From a checkpoint of a small mixture-of-experts model trained on Wikipedia: a shared expert of 320 neurons, 392M tokens.
Below are experts of layer 2 (counted from 0) of a mixture-of-experts language model. Rows are named router (the router's row for the expert), up (a neuron's input weights, with its number) and show model dimensions 0-127. Each number is 128 + 24 x the weight over its row's rms, rounded and kept within 0 to 255.
Before each expert's rows: "gets" lists some tokens that make up at least twice as much of what it gets as of all text. This comes from a sample of Wikipedia text that the model never trained on. Tokens count by the router's weight.

# expert 7
gets: "\n", ".", ")", "s.", ",", ";"
router [126 156 196 133 130 122 116 113 135 122 138 115  84 169 126 106 131 102 138 139 127 114 141 114 157 117 163 125 127 113  63 126 117 125 133 119 130 100 159 166 153 195 129 155 158 139 110 126 109 120 173 165  99 100 115 122 163 167 136 123 140 126 167  95 136 125 101 139  98 138 139 107 145 142 116  84 113 132 128 144  96 138 119  54 127  87 137 126 121 125 133 138 129 123 139 153 101 117 133 123 123 141 153 129  93 118 122 110  98 137 158 126 144 121 137 174 160  83 146 144 146 130 119  83 100 127 158 182]
up0 [143 121 108 120 106 188  99 114  81 122  92 140  86 137 160 153 111 137 142 182 122 120 113 144 140 129 119  98 102 155 116 104 115  87 158 145 168 107 133 134 114 149 147 143 145 148 107 139 128 157 147 137 111 143 124 174 127  57 168 134 115 128 146 129 126 150 146 133 141 117 109 138 125 126 102  97 155 118 124 125 114 148 149 145 134  99 165 130  94 180  99 158 177 122 110 128  70 131 111 121 169 127 140 123 122 125  63 122 118 134  83 128  95 127 105 117 115 143 146 136 150 128 148 129 120 157 179 114]
up1 [100 150 135 143  89  85 128 142 130 168 136 135 109 108 143 139 148 158 139 156 112 108 171 127 132 122 169 119 136 145 126 120 128  88  93 135 166 163 113 134 147 123 113 168 165 143 142 112 102 134 133 119 144 114 131 168 111 106 101 142 120 152 149 134 154 167 116  92 161 131 157 163 155 117 131 113 138 183 112 135 102 159 147 156 111 133 151 144 128 139 100 121 159  68  98 119  88 109 167 155 100 138 140 103 101 156  94 130 115 160 157 127 133 126 170 105 158 111 167 140 114 109  98 122 120  85 132 176]
up2 [ 73 137 105 120 138 119 112 134 102 168 120 106 126 100 115 107 137 139 144  95 134 188  72 152 156 149 134 117 146  96 123 137  91 115 152  80 167 101 164  86 117 124 103  96 163 158 103 144 100 124 153 113 138 142 138 131 121 149 117 120 150 119 115 106 115 129 164 111  96 140  99 104 150 157 166 124 144 166 110 115 112 136 135 136  91 116 135 171 115  96 148 122 172 161 121 149 137 129  91 113 184 127 109  90 116 130 149 198 110 120 165 121 144 139 147 114 119  84 134 136 123 123 135 119 133 132 125 142]

# expert 3
gets: "-", " is", " was", " =", " as", "|"
router [ 96 107 133 135 165 113 114 140 121 146 159 158 168 118 100  86 187 128 111 140 131 139 128 111  61 144 160 127  88 138 131 125 124 126 133 130 138 108 115 144 118  89 120 110 103 125 151 108 139 198 114 114 120 104 149 151 129 111 120 125 157 136 123 155 186 123  96 153 109 141 130 108 138 147 114 107 173 139 103 132 107 127 100 167 130 119 102 139 174 125  99  95 155 130 124 158 151 119 144 138 122 118  74 125  73 118 142 130 138  85 128 111 162 102 162 149 140 136 149 141  93 135  94 119 124 141  75 129]
up0 [128 159 137 121 122 117 118 170  90 136 150 144 110 133 107 135 155 135 154  94 115 100 136 164 128 159 136 163 175  96 114 140 168 104 130 125 138 137 129 123 129 119 133 165 145 122 132 115 141  93 178 140 169 133  97  86 124 129 164 133 140 103 157 163  98 144  95 154 135 135 131  89 168 138  92 157 147 145 133  79 162  84 120 116 140 132 123 169 143 148 101 124 123 135 127 111 132 150 161 135  85 116  90 111 113 136 118 164 129 108 164 115  91  94 124 122 109 134 115 103  57 110 118 138 132 121 141 183]
up1 [ 95 141 133  99 107 122  98 145 137 150 136 137  84 126 116 106 153 132 145 160 104 144 164  95 128 118 131 197 107 110 138 150 122 147 158  96 168 125 140 149 162 117 121 124 123 110 169  89 133 130 101 117 104 122 143 179  98 163 134 149 118 143 103 150 137 134  79 134 121 144 141 121 147 116  98 142 133 140 134 176 120  91  61 135 142 194 132 146 127 157 109 115 168 127 134 112  68 114 145 131 113 146 131 154 110 134 127 129 128  89 119  95 122 154 117 139  81 142 149 100 127 100 122 154 160 140 130 150]
up2 [135  78 159 126 120  88 137 157 149 106 138 111 186 137 106 166 177  96  98 143  96 153  90 123 133 154 140 163 132 144  72 143 123 118  99 134 133 152 128 137  98 141 145 137 132 122 126 140 124 133 106 123 129 110  99 115 126 137 152 120 121 167  92 145 114 109 133 155 115 131 149 155  74 128 142  89 113 173 130 120 107 145 141 137 190 140 130 134 169 140 159 141 123 109 134 139  76 153 107 137 104 123 118 122  79 146 147 133 139  86 138  82 108 136 143 179 110 116 129 116 127 175 154 140 156 158 126 114]

# expert 5
gets: " and", " to", " in", " the", " of", " he"
router [131 117 146 111 164 115 112 133 116 144 140 146 109 123 126 166 121 116 132 122 130 117 118 146 100 145  56 129  94 149 139 141 115 153 132 154 115 145  96 154 184 135 134  80 133 129 158 104 119 171 107 147 116 152 106 142 131 126 107 102 129 126 144 107  83  66 126 141 165 110  98 107 132 129 145 101 124 113 119 122 179 142 107 128  94 127 125 166  91 149 128 145 152  95 134  95 146 112 129 102 106 135  73 113 148 136 143 130 140  97 142 135 116 210 144 105 117 141 131 137 104 133 183 129 138 159 174 136]
up0 [115 167 127  91 104 139 131 142 168 116  89 162 137 137 123 153  94 126  90 160 126 118 134 118 141 108 117 118  91 102 145 168 142 132 163 152 155  96  95 108 159 157 151 112 126  81 107 112 151 188 140 126 111 109 106 134 135  93 141 134 145  99  86 115 107 135 130 168 136 147 154  86 103 145 132  92 158 105 104 138  73 152 102 113 154 130 108  95 143 139 100 104 161  93 133 141 169 134 118  89 117 100 128  86 127 105 133 125 119 138 123 131 172 121 132 107 100 124 139 136  94 171 110 122 133 104 157 122]
up1 [121 140 105 137 133 157 121 103 121 177 155 126 158 125 122 110 131 138 145 149 147 156  85 120  29 175 115 101 105 138 155  77  93 119 131 131 130 128 128 143 149 166 157 118 135 123 161 114 117 106 131 129 112 113  96 127 145 159 156  95 125 117 157 124 136  97 110 152 103 156  89  95 130 136 143  70 133 118  84 131 139 116 108 125 138 107 126 128 142 154 149 122 161 114  89  93 123 111 128 122 115 144 127 119 121 173 144  93 136 109  78 101 142 108 157 122 190 120 128 155 151 120 142 155 122 137 142 122]
up2 [143 142 151 115 160 105 153 149 121 156 153 168 110 132 144 163 113 143 125 139 156 137 119 137 112 136 143 143 144 161 111 183 111 177 145 160 110 124 160 135 170 143 128 138  93 132 182  90 132 126 151 179  65 106  87 137 136 152 128 118 167 151 144 111 139 153  71 141 134 123 132 117 140 145 130  98 168 149 140 116 101 163  68 118 101 102 122 128 144 156 133 126 150 141 122 140 121 147 130  81 105 147 145 148 130  96 154 122 138 119 166 154 120 128 139 154 111 112 110 160 154 150 122 145 145 169 148 111]